python train.py --n_layer=9 --d_model=768 --n_experts=16 --experts_per_token=2 --d_expert=448 --d_shared_expert=640 --activation="clamped_swiglu" --moe_layers=[0, 1, 2, 3, 4, 5, 6, 7, 8] --router_score="softmax" --normalize_top_k=true --routed_scale=1.41 --balance_loss=0.00228 --balance_bias=false --router_noise=0.1 --init_std_router=0.00921 --lr_router=0.000957 --n_head=12 --n_kv_head=4 --head_dim=64 --vocab_size=16384 --norm="rmsnorm" --norm_place="pre" --norm_eps=1e-05 --positions="rope" --rope_base=10000.0 --rope_fraction=1.0 --qk_norm=false --attn_scale=0.125 --tie_embeddings=false --parallel_block=false --init="uniform" --init_std_qkv=0.0162 --init_std_o=0.00382 --init_std_up=0.0162 --init_std_down=0.00234 --optimizer="muon_variant" --lr=0.00542 --lr_mult_down=0.7 --beta1=0.9 --lr_head=0.00353 --grad_clip=2.0 --warmup_steps=200 --schedule="wsd" --decay_fraction=1.0 --decay_shape="sqrt" --final_lr_fraction=0.0 --batch_tokens=65536 --seq_len=1024 --doc_mask=false --train_tokens=425900000 --steps=6499 --dataset="wikipedia_en"
Below are experts of layer 4 (counted from 0) of a mixture-of-experts language model. Rows are named router (the router's row for the expert), down (a neuron's output weights, with its number) and show model dimensions 0-63. Each number is 200 + 30 x the weight over its row's rms, rounded and kept within 0 to 999.
Before each expert's rows: "raises" lists some tokens whose logits its average output raises strongly, later layers aside. This comes from a sample of Wikipedia text that the model never trained on.

# expert 2
raises: ",", "'s", "-", " and", ".", ";"
router,184,174,126,178,169,237,229,188,211,181,160,196,210,240,222,160,263,236,164,222,245,290,223,194,200,220,231,164,179,205,189,178,237,165,180,176,184,217,241,116,228,207,180,210,223,235,176,210,203,214,191,210,180,161,247,235,236,199,180,192,219,210,186,229
down0,218,230,222,230,248,171,193,187,186,201,228,129,185,210,239,205,187,195,222,288,211,224,199,202,176,179,243,200,233,176,159,187,212,181,244,205,190,154,202,223,209,256,240,173,226,142,209,208,170,181,163,207,197,146,215,179,205,149,210,193,228,192,237,220
down1,167,191,274,199,180,197,241,191,188,217,193,208,210,230,169,211,228,206,227,158,180,180,220,206,263,190,224,225,204,213,164,230,189,249,214,218,187,205,226,181,168,233,152,199,211,194,169,189,181,225,174,205,219,183,196,222,235,152,181,211,176,195,239,240
down2,184,150,215,217,204,237,158,215,212,193,191,209,203,173,185,205,201,209,200,234,166,177,154,178,251,257,168,165,195,216,157,184,132,148,194,255,202,173,179,189,202,210,179,238,157,162,212,237,166,210,177,173,217,184,186,199,179,274,179,204,151,232,212,218
down3,139,190,209,225,183,175,182,161,231,165,219,194,240,192,224,182,196,233,204,217,198,213,197,241,194,188,185,224,193,186,175,185,220,219,205,181,150,256,177,201,193,199,198,185,206,199,194,181,196,194,199,243,224,233,207,173,206,214,229,198,169,231,207,171
down4,218,200,194,231,160,227,195,195,222,202,200,211,186,212,226,176,225,204,227,200,251,241,201,210,188,230,233,201,213,222,167,173,206,138,289,212,161,185,177,217,183,177,213,190,177,212,219,222,216,208,183,185,217,211,191,223,176,165,179,220,196,160,171,213
down5,261,175,199,216,174,209,211,203,253,182,229,177,195,163,135,170,162,179,173,181,219,202,190,209,168,180,193,253,156,237,189,269,165,158,237,200,208,149,157,171,195,180,200,206,169,198,247,169,214,214,238,139,186,142,198,196,180,182,166,180,212,157,152,214
down6,254,209,261,229,224,189,173,201,173,132,187,171,210,216,187,190,283,176,230,176,221,149,232,205,241,185,226,206,217,177,190,188,195,207,171,225,206,175,209,241,209,170,233,165,249,213,249,131,227,155,224,186,154,197,189,182,173,238,157,225,224,164,210,205
down7,232,208,187,185,142,202,212,169,190,175,187,255,190,170,218,247,225,214,198,205,192,134,220,206,178,150,166,216,130,207,231,183,187,188,237,233,213,206,208,182,196,183,204,204,247,213,189,164,191,214,195,234,197,179,172,224,195,158,210,238,183,239,229,200
down8,158,207,252,171,248,159,198,203,228,126,155,191,259,223,161,207,236,221,162,156,179,196,184,165,225,182,182,207,216,233,187,165,154,137,151,205,201,237,211,228,232,218,179,247,206,194,184,166,201,154,224,190,194,217,195,168,210,185,209,230,231,250,125,173
down9,258,223,228,211,269,132,180,188,174,220,221,181,198,209,194,188,183,226,166,190,157,184,167,210,171,191,137,195,230,202,236,269,143,211,207,191,214,179,214,205,196,209,248,181,213,175,146,155,188,168,206,157,164,179,226,185,223,177,184,193,221,249,254,248
down10,247,165,218,212,224,224,193,238,220,175,194,227,172,236,181,190,221,197,160,207,209,211,163,166,167,224,210,218,161,237,175,163,219,228,263,225,166,233,258,244,190,174,194,180,176,168,257,187,205,206,260,205,151,234,155,233,231,243,200,233,212,220,148,259
down11,221,142,254,225,227,165,166,220,205,178,201,192,168,197,259,152,187,211,201,190,146,167,219,190,167,193,166,225,199,184,184,208,159,199,197,216,189,179,194,214,186,252,211,208,146,170,197,209,235,261,241,215,264,201,175,146,190,201,215,233,180,267,205,218
down12,162,187,233,200,219,221,217,223,206,219,202,163,229,214,216,206,207,212,184,215,172,238,192,131,215,210,126,242,245,230,190,199,252,251,202,174,156,164,212,209,189,169,249,215,187,153,181,226,149,200,181,230,158,233,185,214,194,219,213,226,178,192,204,235
down13,206,146,235,226,145,187,175,182,226,186,246,219,171,207,241,165,213,232,170,257,208,222,296,129,167,204,171,208,191,257,222,221,224,178,244,173,163,214,226,223,222,222,228,230,180,184,229,187,189,197,218,222,210,139,230,195,169,180,215,206,212,233,279,172
down14,201,200,218,273,156,200,209,193,240,205,245,216,213,229,199,162,159,193,164,251,211,202,208,173,214,193,198,227,223,189,209,213,221,168,203,200,152,236,171,181,240,189,173,245,189,218,197,234,264,168,209,186,171,218,258,199,186,218,185,229,189,222,165,215
down15,156,219,183,217,231,241,201,241,226,216,221,183,171,177,201,195,258,248,174,173,180,189,136,144,237,188,202,228,188,229,143,187,198,180,194,221,257,221,243,162,184,166,167,191,109,159,142,183,179,243,179,192,178,199,227,159,233,192,153,192,235,186,167,196
down16,212,218,205,202,208,249,190,238,164,173,119,186,204,155,200,195,229,194,179,234,226,162,234,254,168,146,153,223,139,133,191,157,149,185,232,194,172,198,193,207,223,179,201,212,248,190,183,187,228,149,227,184,220,174,201,234,245,214,241,178,158,233,234,209
down17,200,150,286,225,191,254,167,195,240,187,205,160,168,164,157,205,184,239,174,205,260,219,224,206,201,229,181,161,175,182,257,173,230,234,257,128,171,202,204,207,229,214,235,214,220,201,212,140,175,203,179,143,240,187,173,196,223,252,204,177,291,227,151,229
down18,223,209,187,170,174,174,198,198,213,199,240,220,162,286,227,161,186,179,212,158,223,211,230,201,185,205,206,194,169,216,217,249,225,124,189,239,236,222,132,224,210,120,142,165,201,208,217,176,184,160,191,195,164,203,209,174,282,287,238,138,157,168,208,156
down19,189,203,164,221,179,181,194,139,164,200,173,174,196,183,227,175,159,232,208,194,182,164,164,252,220,193,160,173,170,281,210,169,233,204,148,146,220,231,178,151,208,200,202,172,205,196,202,135,191,253,172,196,175,223,188,211,188,179,175,189,275,173,187,158
down20,196,198,234,207,206,230,221,191,193,190,226,185,189,208,283,249,188,220,177,209,230,157,260,207,227,174,195,181,239,207,167,229,197,230,192,170,157,234,179,193,134,180,215,206,183,195,207,262,213,226,230,194,175,232,207,280,167,150,277,218,224,183,239,168
down21,240,176,187,190,191,224,138,202,230,173,201,215,226,214,154,166,207,203,201,186,192,202,199,189,202,251,198,190,174,219,189,200,197,248,185,217,177,189,196,202,251,161,228,199,233,221,171,203,227,146,210,228,223,179,199,169,209,188,234,185,195,154,234,224
down22,186,173,205,216,240,253,196,197,208,206,230,178,210,211,176,152,243,193,214,207,216,180,230,211,178,176,208,187,182,222,202,202,214,168,245,189,167,169,192,204,85,185,191,192,194,174,203,185,209,186,155,241,219,163,188,156,261,145,223,179,173,203,197,258
down23,245,217,236,210,181,209,202,154,214,191,183,220,192,199,228,175,231,206,203,168,190,204,238,234,243,178,209,162,170,199,195,225,164,143,216,181,158,224,184,219,181,139,175,213,180,208,208,107,212,204,143,188,166,173,211,189,249,210,196,200,163,178,205,206
down24,241,158,163,191,196,201,189,243,169,182,227,204,52,194,202,208,220,219,204,166,147,211,208,217,191,244,186,229,199,143,186,205,205,217,228,228,195,225,266,196,202,185,217,240,202,202,171,198,175,154,224,225,214,181,199,236,186,217,210,195,181,260,236,228
down25,151,161,194,223,222,191,221,206,227,228,240,177,206,211,188,234,220,182,158,195,244,201,149,220,162,236,238,129,200,197,169,198,208,169,146,140,233,193,164,202,140,134,236,147,171,189,159,193,176,175,196,174,202,217,196,166,187,225,189,244,233,196,214,226
down26,184,218,170,221,234,165,209,217,188,223,162,184,214,197,166,219,157,215,197,245,177,186,240,130,188,173,134,241,200,191,161,209,130,215,187,118,139,206,181,220,249,271,186,215,178,207,217,178,218,186,183,158,204,226,178,194,194,203,217,182,217,192,173,152
down27,121,158,206,178,151,178,245,218,246,217,293,197,189,235,163,167,175,134,223,210,259,197,229,179,203,195,204,218,191,173,171,236,176,226,193,236,154,250,203,165,204,200,243,187,191,165,196,193,164,199,152,160,201,252,226,215,210,211,193,208,193,175,177,161
down28,165,119,256,180,184,172,184,254,212,166,197,227,201,173,195,271,216,221,170,205,178,180,156,197,205,194,230,184,202,152,223,200,198,206,203,189,239,245,216,193,211,137,180,169,252,148,164,217,205,191,224,189,160,214,183,187,242,272,212,205,191,205,155,163
down29,209,231,182,201,163,202,213,217,221,215,194,247,188,146,215,209,221,230,183,183,220,213,214,204,273,229,276,226,191,197,200,202,272,193,197,160,146,117,197,185,172,247,219,232,215,182,163,151,149,162,215,227,192,220,199,226,194,262,152,251,181,215,180,216
down30,151,212,193,194,248,222,265,218,218,233,193,197,160,213,169,177,230,176,223,193,219,260,122,205,168,262,210,179,223,167,242,239,211,253,192,211,215,226,192,196,201,255,178,187,234,182,171,148,167,203,184,216,186,157,259,171,170,172,228,202,200,195,194,271
down31,167,223,135,250,181,201,210,240,257,228,164,211,230,175,204,211,138,200,183,175,174,177,212,160,218,212,161,176,224,211,142,236,216,215,246,229,188,234,251,190,166,220,147,216,228,182,162,195,244,207,207,183,225,217,218,201,194,172,200,188,195,191,234,270
down32,224,225,235,176,177,177,171,164,156,254,183,196,252,207,203,179,186,155,237,232,277,216,197,256,179,185,199,221,157,208,162,135,186,213,221,216,221,253,189,257,205,203,185,213,176,158,214,204,225,179,259,203,163,198,206,205,252,230,251,212,235,215,175,185
down33,238,238,236,185,217,199,181,173,217,188,205,206,212,159,247,221,215,245,197,217,257,194,210,177,229,232,217,200,190,175,208,190,225,167,188,191,239,179,173,170,212,238,233,188,132,182,224,217,151,202,143,198,255,212,222,187,203,198,197,196,242,172,190,185

# expert 13
raises: " ", ".", ",", " in", "\n", " a"
router,228,184,223,212,229,209,241,220,168,196,190,221,203,186,236,234,175,224,176,185,176,141,173,177,212,209,208,169,246,257,229,193,159,212,155,212,218,199,225,218,205,236,184,191,178,180,286,195,160,240,185,282,131,156,187,173,199,186,218,199,144,211,237,153
down0,119,172,237,201,273,232,186,220,287,124,184,230,236,170,195,175,167,204,201,132,231,207,191,184,211,240,182,192,255,220,195,194,220,181,222,218,182,169,195,228,205,207,245,178,206,196,225,230,207,177,173,224,227,165,211,202,175,174,152,230,214,163,241,191
down1,277,236,228,247,196,197,189,301,198,167,215,171,164,192,213,202,165,197,279,160,221,153,185,191,163,187,204,236,179,198,211,163,182,196,146,205,155,170,148,200,256,220,192,227,272,199,201,195,187,208,193,202,170,193,231,254,191,215,201,185,202,193,139,195
down2,190,218,128,177,248,170,176,211,194,160,178,217,143,209,240,156,195,172,252,173,181,214,232,192,182,252,238,221,198,235,196,193,172,204,223,157,215,201,243,212,118,128,214,136,165,192,167,172,206,178,183,166,242,183,213,279,215,175,231,218,220,193,180,201
down3,231,195,194,238,203,206,195,157,226,230,173,175,192,239,165,196,186,195,259,178,211,199,192,187,217,188,210,219,239,199,183,169,151,230,259,245,139,180,215,243,158,167,217,196,237,201,122,166,183,159,151,206,196,242,176,200,224,192,243,144,157,160,213,266
down4,150,226,200,203,207,180,204,183,214,190,169,221,226,167,191,248,216,230,211,145,179,194,186,199,205,227,240,191,241,194,183,164,152,189,223,204,215,167,143,229,184,233,183,183,206,153,220,170,215,196,189,223,247,214,158,170,130,162,191,219,213,224,225,261
down5,177,225,158,201,180,151,171,233,191,182,233,179,190,209,164,231,215,220,168,237,188,148,235,198,152,189,157,170,172,216,187,254,211,194,178,195,237,164,176,170,195,237,152,185,209,208,243,235,201,225,119,120,162,231,284,189,165,178,241,217,238,215,166,161
down6,256,209,234,238,217,226,239,222,201,229,212,153,216,189,213,221,152,176,194,222,252,189,195,222,186,214,179,229,218,182,204,240,213,201,216,214,261,199,221,237,213,209,166,179,206,185,193,248,207,140,186,201,232,188,211,208,215,176,254,206,203,211,280,152
down7,191,184,253,178,197,219,175,196,216,199,185,214,165,215,223,187,192,121,221,250,202,200,168,184,198,249,173,229,232,227,231,230,249,209,197,195,218,212,202,178,208,191,230,175,218,186,183,266,204,170,267,205,243,187,198,214,198,163,211,186,191,198,167,156
down8,145,190,184,233,174,122,184,160,202,167,161,145,218,188,219,179,166,108,237,241,213,225,231,242,157,139,162,214,223,203,241,197,212,196,197,173,203,206,229,178,221,204,207,215,173,247,175,303,218,199,208,202,218,182,221,208,176,183,176,222,205,212,212,232
down9,237,141,185,136,225,231,223,198,208,220,212,275,185,185,205,208,172,242,206,247,155,209,197,215,182,178,230,225,228,181,204,263,222,196,228,219,246,210,180,218,186,184,163,186,217,191,145,179,203,201,229,190,214,154,215,167,187,197,175,206,189,191,190,198
down10,196,183,195,187,178,206,205,166,226,194,249,217,247,197,171,166,226,200,219,150,163,233,215,175,202,223,216,210,154,208,209,167,203,217,228,185,252,149,179,218,186,199,239,185,175,247,156,148,215,169,200,184,172,138,197,216,162,229,192,209,201,198,196,173
down11,117,199,166,211,200,138,217,210,170,157,158,215,165,200,177,258,196,215,215,214,210,210,172,223,257,146,201,165,175,204,176,194,203,181,193,232,195,209,248,169,219,170,218,198,192,225,233,204,207,174,191,198,181,201,258,195,233,194,183,212,119,242,183,163
down12,199,212,262,216,188,173,183,194,248,197,206,207,236,250,183,208,193,248,234,173,158,191,176,190,157,179,203,195,165,228,195,188,258,264,202,131,180,231,192,147,236,222,247,205,182,202,204,235,204,210,155,168,201,220,210,181,176,214,222,161,149,185,204,208
down13,221,227,188,178,227,167,180,242,182,200,170,224,220,270,169,163,179,189,199,170,183,200,189,202,152,167,168,197,223,218,221,188,193,220,221,183,206,216,207,135,152,150,202,210,198,187,206,182,209,170,210,219,180,210,193,121,189,215,232,189,213,245,215,187
down14,219,170,166,196,198,190,169,156,196,142,227,227,175,190,202,186,201,210,201,165,195,209,200,166,233,214,180,158,183,194,260,163,163,173,126,193,187,188,162,188,213,132,203,272,180,208,196,249,190,181,174,210,176,198,222,232,204,174,189,202,188,241,223,213
down15,131,209,175,190,239,154,197,170,246,221,197,200,220,147,193,212,207,214,234,209,182,217,176,233,120,192,228,186,181,224,149,209,231,136,177,169,183,203,169,238,187,154,168,253,195,225,222,205,179,200,229,157,226,222,205,210,204,159,219,150,211,204,191,241
down16,229,199,200,181,181,267,186,158,188,196,209,215,182,159,242,165,173,219,218,182,220,237,199,254,239,139,213,231,220,210,181,211,172,186,180,192,249,195,180,186,187,170,240,250,180,264,201,253,222,168,230,195,175,216,251,181,223,187,212,247,175,187,181,159
down17,129,227,209,209,152,234,224,209,231,195,215,219,217,237,208,145,197,167,221,279,220,224,226,235,203,220,118,203,236,206,217,259,197,176,212,211,188,208,188,171,175,153,249,183,190,225,144,174,230,249,183,219,218,169,164,212,247,174,198,160,170,197,161,178
down18,221,231,214,177,208,198,244,217,232,199,207,160,138,254,223,196,205,250,192,160,175,145,188,128,231,231,177,206,247,204,254,154,225,181,242,201,202,176,176,231,202,225,158,165,184,215,210,176,167,264,156,191,227,192,164,197,224,180,187,176,157,198,194,204
down19,238,158,190,208,140,209,187,243,221,153,227,163,238,173,234,212,208,248,134,183,214,247,163,192,222,181,205,226,269,154,161,172,169,165,155,231,260,189,220,185,241,204,220,215,230,232,215,151,201,197,196,235,190,241,220,150,216,170,199,201,197,204,244,222
down20,155,165,186,183,174,248,189,176,151,246,218,165,184,155,258,162,194,165,222,257,219,195,193,238,191,198,192,275,207,167,201,193,205,188,167,205,200,185,201,250,221,198,204,196,207,119,189,167,194,232,212,215,206,244,259,148,207,207,174,146,198,200,227,166
down21,216,263,203,226,224,215,197,164,214,187,157,208,214,187,204,207,173,217,213,245,190,204,241,193,215,187,221,215,186,224,170,255,205,175,157,222,168,168,205,245,211,266,218,250,120,232,254,228,255,190,200,246,169,187,178,231,183,185,192,225,247,225,207,197
down22,267,186,190,193,210,228,159,172,169,205,205,246,177,203,261,178,224,180,207,219,212,191,183,201,191,174,253,200,187,194,215,221,177,179,202,192,177,211,168,218,218,203,203,191,189,203,199,217,169,206,177,170,184,177,182,191,199,256,208,209,223,216,202,209
down23,197,179,210,227,187,233,186,192,178,183,163,228,238,287,185,189,140,189,220,153,180,199,193,227,203,155,201,144,196,256,175,215,143,195,173,169,162,181,190,222,202,152,217,192,231,175,211,185,237,205,201,182,143,244,223,206,216,181,218,164,177,190,166,166
down24,175,217,259,183,194,267,144,249,203,235,212,227,160,195,203,239,200,213,175,221,210,209,153,154,191,176,159,157,215,214,237,196,206,262,160,196,193,162,196,193,197,228,209,259,195,225,210,190,253,186,133,145,200,185,179,143,180,247,179,251,257,155,182,188
down25,223,270,199,199,254,239,207,248,183,210,222,253,195,157,204,240,157,173,226,247,192,195,201,177,163,160,212,234,221,184,209,187,255,227,195,195,218,168,217,194,167,252,173,234,181,211,216,218,179,229,211,217,154,209,238,207,229,195,178,224,204,244,232,255
down26,190,180,165,209,168,199,175,247,250,189,203,221,235,184,205,230,214,210,188,229,176,211,202,191,156,197,163,183,191,254,217,240,157,234,207,233,211,256,184,194,212,155,211,181,162,158,127,178,198,181,223,191,202,203,239,199,240,192,227,223,217,252,185,178
down27,227,199,238,210,199,175,174,180,169,231,178,113,184,217,239,238,172,204,189,220,160,197,210,188,200,235,189,189,186,203,200,177,255,233,200,219,181,180,219,176,187,205,238,198,203,158,234,177,152,204,228,216,232,196,220,189,213,256,178,242,197,167,188,198
down28,187,163,228,164,186,172,164,205,258,177,188,191,190,208,205,164,175,192,221,213,151,176,241,162,215,226,230,216,182,211,142,180,191,170,205,189,198,211,211,241,212,161,178,212,200,219,194,184,197,176,205,204,198,240,154,209,236,181,229,195,208,207,222,174
down29,228,202,217,255,177,234,215,186,173,263,232,173,199,176,247,149,186,239,227,227,183,221,193,205,207,201,230,185,163,214,249,176,243,209,224,218,195,191,227,250,218,210,201,210,186,140,178,184,182,190,196,189,181,144,194,170,177,251,193,216,180,224,164,259
down30,277,215,191,256,227,176,145,177,233,191,196,179,165,234,200,208,209,205,202,179,248,222,203,231,219,166,114,165,166,155,264,217,205,175,203,171,199,187,250,176,212,208,195,172,187,200,209,212,182,205,171,145,180,189,244,146,165,206,177,213,196,245,190,202
down31,102,216,226,234,200,190,226,224,217,157,188,174,233,159,250,179,241,214,254,241,209,194,211,210,150,173,240,119,140,165,242,139,198,234,157,194,184,210,218,168,235,182,250,162,174,221,195,210,145,185,192,199,175,247,193,185,180,180,131,295,238,120,199,210
down32,160,270,226,208,182,193,199,175,220,186,289,217,197,239,159,217,199,186,199,222,205,197,172,176,164,171,213,238,255,199,180,158,229,205,166,184,206,197,195,214,240,257,209,225,225,231,198,216,219,262,204,158,190,195,199,195,227,221,182,266,212,214,246,191
down33,241,223,160,153,190,240,179,229,190,233,213,216,204,186,137,159,170,198,202,191,213,237,178,160,203,242,218,193,205,215,161,241,243,199,186,218,223,208,173,204,196,170,149,201,253,113,216,190,211,205,187,223,199,205,169,211,188,182,205,231,175,209,153,210

# expert 5
raises: " and", ",", "-", " ", ".", "ing"
router,198,183,164,241,204,179,156,229,233,257,198,217,209,248,230,152,176,140,257,195,204,233,188,202,169,218,194,205,157,165,197,190,228,257,250,277,227,128,170,198,234,183,169,204,253,226,258,188,207,211,201,181,242,120,187,239,189,202,181,195,230,239,208,215
down0,159,199,222,206,183,229,220,238,214,229,173,153,222,166,183,195,180,196,210,253,226,199,212,242,239,180,177,179,200,195,199,217,181,230,205,128,209,167,274,138,234,245,183,206,170,148,240,185,229,238,195,182,212,174,229,216,226,186,188,178,252,216,200,177
down1,167,204,122,199,184,181,178,207,241,247,104,203,214,229,196,224,229,227,192,201,215,219,178,222,181,168,174,148,191,241,196,165,222,137,125,252,194,214,255,150,174,188,175,239,254,204,187,184,138,230,182,178,239,217,220,202,220,156,166,213,188,187,156,197
down2,169,231,211,185,239,235,186,165,172,174,201,146,181,197,187,227,226,204,187,203,190,249,183,211,213,244,233,146,215,209,191,139,197,142,201,273,224,191,195,211,156,182,275,214,185,213,229,196,215,176,206,179,221,219,192,179,236,173,242,175,218,187,174,174
down3,237,197,199,189,204,267,215,168,158,212,150,177,216,173,211,174,237,170,166,219,209,171,193,225,193,221,233,162,174,203,188,177,153,248,182,203,199,213,244,192,114,182,183,186,191,204,208,225,215,161,185,179,209,195,167,192,200,213,216,225,169,205,247,88
down4,203,134,151,208,230,193,203,123,217,212,203,173,179,238,138,204,202,210,197,180,171,212,207,204,191,221,261,194,230,173,231,201,259,170,102,190,147,222,213,198,251,168,228,146,198,272,176,214,232,215,244,230,173,156,167,162,189,164,208,195,167,165,222,189
down5,259,191,201,228,212,129,200,225,147,243,204,179,228,182,139,204,194,219,187,181,192,181,225,212,217,158,145,228,231,255,202,200,196,149,199,240,155,253,154,215,190,163,170,242,227,226,180,175,222,269,240,196,233,226,171,201,189,190,184,184,239,168,148,232
down6,199,216,164,160,159,266,191,182,213,197,194,198,202,175,187,190,195,217,154,187,194,183,164,151,184,203,205,219,145,211,208,208,159,232,223,163,206,202,179,267,217,167,226,238,245,239,179,209,208,178,246,163,215,251,154,188,173,238,204,209,217,198,146,199
down7,197,173,265,205,183,196,193,235,175,185,213,166,221,180,191,238,195,246,210,224,233,184,233,199,188,176,178,200,204,267,214,208,198,195,172,190,179,208,263,258,221,192,209,223,187,172,222,203,253,208,152,220,254,185,232,189,165,236,222,206,253,194,146,211
down8,215,220,143,171,220,217,144,220,242,171,222,156,244,141,216,204,222,252,220,212,236,204,212,220,177,207,211,193,194,243,203,230,207,156,216,230,181,192,175,179,231,189,204,200,190,156,169,218,198,157,236,241,162,223,222,212,148,214,212,214,214,166,217,183
down9,189,183,197,212,143,209,172,242,198,184,255,195,203,190,183,209,147,221,210,163,220,233,198,198,246,205,198,250,180,181,171,228,187,235,238,218,201,175,205,152,188,215,207,217,179,183,224,213,238,209,166,160,225,209,234,173,257,171,244,253,194,157,172,255
down10,213,201,159,202,183,202,135,200,206,183,147,203,242,161,226,211,135,221,186,208,201,164,222,226,221,203,258,178,229,204,191,205,198,249,170,185,230,189,229,220,240,248,198,221,159,246,226,172,215,160,171,208,187,197,168,149,229,186,270,192,185,201,151,209
down11,161,241,170,205,183,204,260,205,226,206,190,156,259,199,265,190,172,233,234,160,224,236,272,230,220,259,225,186,225,198,223,122,223,209,235,219,207,213,196,173,163,224,198,240,235,213,207,198,177,174,149,185,225,208,179,236,175,208,179,215,166,218,204,202
down12,202,204,159,223,194,197,222,213,153,192,135,204,125,241,189,195,222,114,218,239,215,197,200,190,223,189,183,243,118,243,227,227,245,221,160,182,158,203,232,166,249,216,168,199,224,190,193,201,156,194,219,196,210,209,224,199,274,204,194,248,173,228,185,204
down13,227,208,257,243,166,211,246,195,205,211,226,192,226,170,211,215,196,175,216,218,230,190,199,165,224,232,222,226,203,207,231,173,179,132,174,267,148,244,207,181,198,129,209,221,205,260,193,178,204,223,209,201,195,162,202,207,222,226,184,216,195,159,205,183
down14,207,250,208,155,171,169,185,152,181,213,206,191,203,189,208,245,188,242,225,259,198,248,176,193,255,178,261,193,196,154,210,205,191,231,198,254,200,195,248,135,272,232,219,185,243,162,184,194,196,144,224,210,190,145,206,216,217,187,235,158,191,169,238,131
down15,250,197,251,210,130,197,213,159,190,229,175,198,219,227,198,217,180,201,194,209,166,221,134,268,209,233,160,223,219,199,182,190,229,159,269,197,194,201,229,232,219,161,167,186,208,229,168,145,160,182,191,202,229,152,167,206,186,235,228,201,255,235,177,233
down16,188,179,181,224,237,228,223,188,256,219,188,188,222,242,193,238,177,171,247,192,169,139,220,180,174,218,183,183,167,166,169,172,153,165,217,210,113,177,199,234,276,229,164,194,210,195,171,258,194,186,187,142,161,229,197,198,152,223,239,178,236,194,200,248
down17,227,213,181,173,195,188,170,190,167,272,208,206,211,199,178,214,167,224,179,154,223,210,163,134,196,165,237,174,193,178,200,184,164,165,205,219,186,211,202,234,205,201,209,253,201,212,166,173,191,213,181,185,237,224,285,199,224,176,218,184,186,184,230,230
down18,187,184,225,206,224,202,266,207,195,204,230,231,168,158,250,175,245,221,190,228,191,212,217,199,186,120,207,207,229,148,245,169,189,235,196,160,257,198,246,236,218,205,207,216,203,199,231,200,267,177,178,208,183,215,224,210,175,237,220,222,192,172,201,240
down19,172,178,262,193,169,186,195,262,240,228,229,196,183,251,237,225,193,219,218,235,218,238,208,309,192,218,141,245,218,161,193,192,218,173,177,243,254,191,127,197,186,188,199,265,162,171,204,201,239,246,187,217,189,171,226,220,223,208,215,142,178,222,219,163
down20,187,210,203,180,226,173,216,236,153,177,241,179,146,180,200,202,189,231,180,172,204,219,186,233,182,180,174,253,181,204,176,211,238,211,213,213,202,210,208,195,174,213,178,168,198,205,232,190,196,186,141,208,211,238,130,208,198,245,183,262,157,201,181,194
down21,248,132,177,204,179,155,176,203,200,203,161,182,150,192,153,136,227,171,207,226,238,142,165,200,273,196,199,192,203,229,180,212,221,229,221,182,184,180,246,173,211,198,216,248,195,209,239,173,160,155,217,216,224,169,147,214,208,244,165,195,238,188,209,176
down22,206,236,192,213,203,153,215,182,229,193,237,160,236,181,149,222,198,214,242,244,196,206,204,188,203,171,205,212,244,204,218,150,179,236,136,240,223,212,197,175,172,242,185,186,115,245,215,211,181,196,243,161,217,210,234,224,216,163,231,252,242,168,212,208
down23,153,197,227,157,227,244,206,234,209,160,191,192,239,189,233,218,238,237,213,242,224,215,156,170,223,156,205,177,206,242,216,217,192,167,224,183,241,188,196,150,114,210,175,288,193,230,222,192,223,203,189,211,221,136,172,183,276,240,203,162,201,136,234,230
down24,231,149,178,219,173,238,221,160,205,178,184,175,175,185,227,190,249,212,233,200,185,215,296,180,172,179,195,184,168,207,192,199,273,164,228,225,133,156,189,203,233,130,197,146,226,189,165,208,178,180,173,244,192,185,221,165,174,202,143,219,213,174,191,273
down25,192,240,216,224,210,197,199,263,201,227,182,197,270,216,203,189,214,154,173,216,193,209,213,219,218,232,226,176,238,181,215,179,200,196,172,240,221,177,253,241,183,191,174,218,207,252,169,187,197,203,220,210,138,219,210,156,175,201,202,190,167,200,173,141
down26,230,156,168,200,220,188,215,233,194,179,149,186,206,168,241,253,169,186,224,214,223,229,154,187,161,255,198,187,178,152,199,242,223,204,212,167,233,199,225,161,205,183,208,171,195,173,184,195,238,247,210,218,223,211,213,216,242,224,146,235,223,241,210,250
down27,189,235,242,226,169,177,239,198,222,200,163,198,202,193,230,184,191,228,202,224,166,177,207,204,205,206,171,194,194,200,194,158,217,222,196,135,180,219,206,210,207,209,170,225,211,185,258,205,206,198,172,199,212,206,181,159,206,242,227,211,205,185,198,229
down28,198,138,186,166,157,179,234,231,227,172,184,238,209,197,210,239,181,210,221,210,248,261,163,257,166,173,193,159,239,194,201,236,178,213,208,251,172,209,165,228,233,175,210,180,184,219,162,198,217,212,184,172,228,208,300,163,199,165,189,153,215,240,182,176
down29,192,221,210,200,220,228,195,216,194,190,240,243,198,157,255,170,182,195,180,183,236,199,218,216,212,169,133,176,169,226,175,176,228,231,217,185,222,184,167,169,230,196,226,211,178,186,217,159,211,171,226,174,142,157,189,191,222,224,223,202,220,216,166,164
down30,198,211,229,219,199,166,232,206,203,226,287,154,166,224,236,194,271,176,159,158,223,217,212,184,194,206,165,222,172,194,234,148,238,219,214,230,293,253,255,236,211,173,197,241,148,165,175,235,170,214,239,235,183,247,206,189,221,212,246,215,221,172,222,162
down31,183,225,228,152,146,186,190,193,212,253,164,149,137,217,208,202,172,208,217,120,211,184,176,177,205,219,267,210,182,200,248,184,228,155,183,168,174,171,210,131,171,240,206,253,215,196,209,186,180,213,215,176,158,192,234,218,193,170,203,182,219,242,214,181
down32,186,193,205,234,162,229,220,174,195,231,161,211,166,223,231,179,153,254,188,175,245,191,243,185,187,184,180,224,187,137,218,149,188,197,196,194,215,215,195,193,210,199,213,148,210,176,218,237,255,253,197,255,198,210,205,187,195,258,254,187,141,236,160,208
down33,176,234,226,177,192,175,211,213,186,202,212,157,197,210,222,183,198,192,177,196,220,249,218,202,155,158,206,172,201,212,155,145,191,183,236,198,212,159,213,176,256,167,184,212,181,223,190,202,150,199,136,176,182,208,180,205,257,183,192,172,185,247,189,213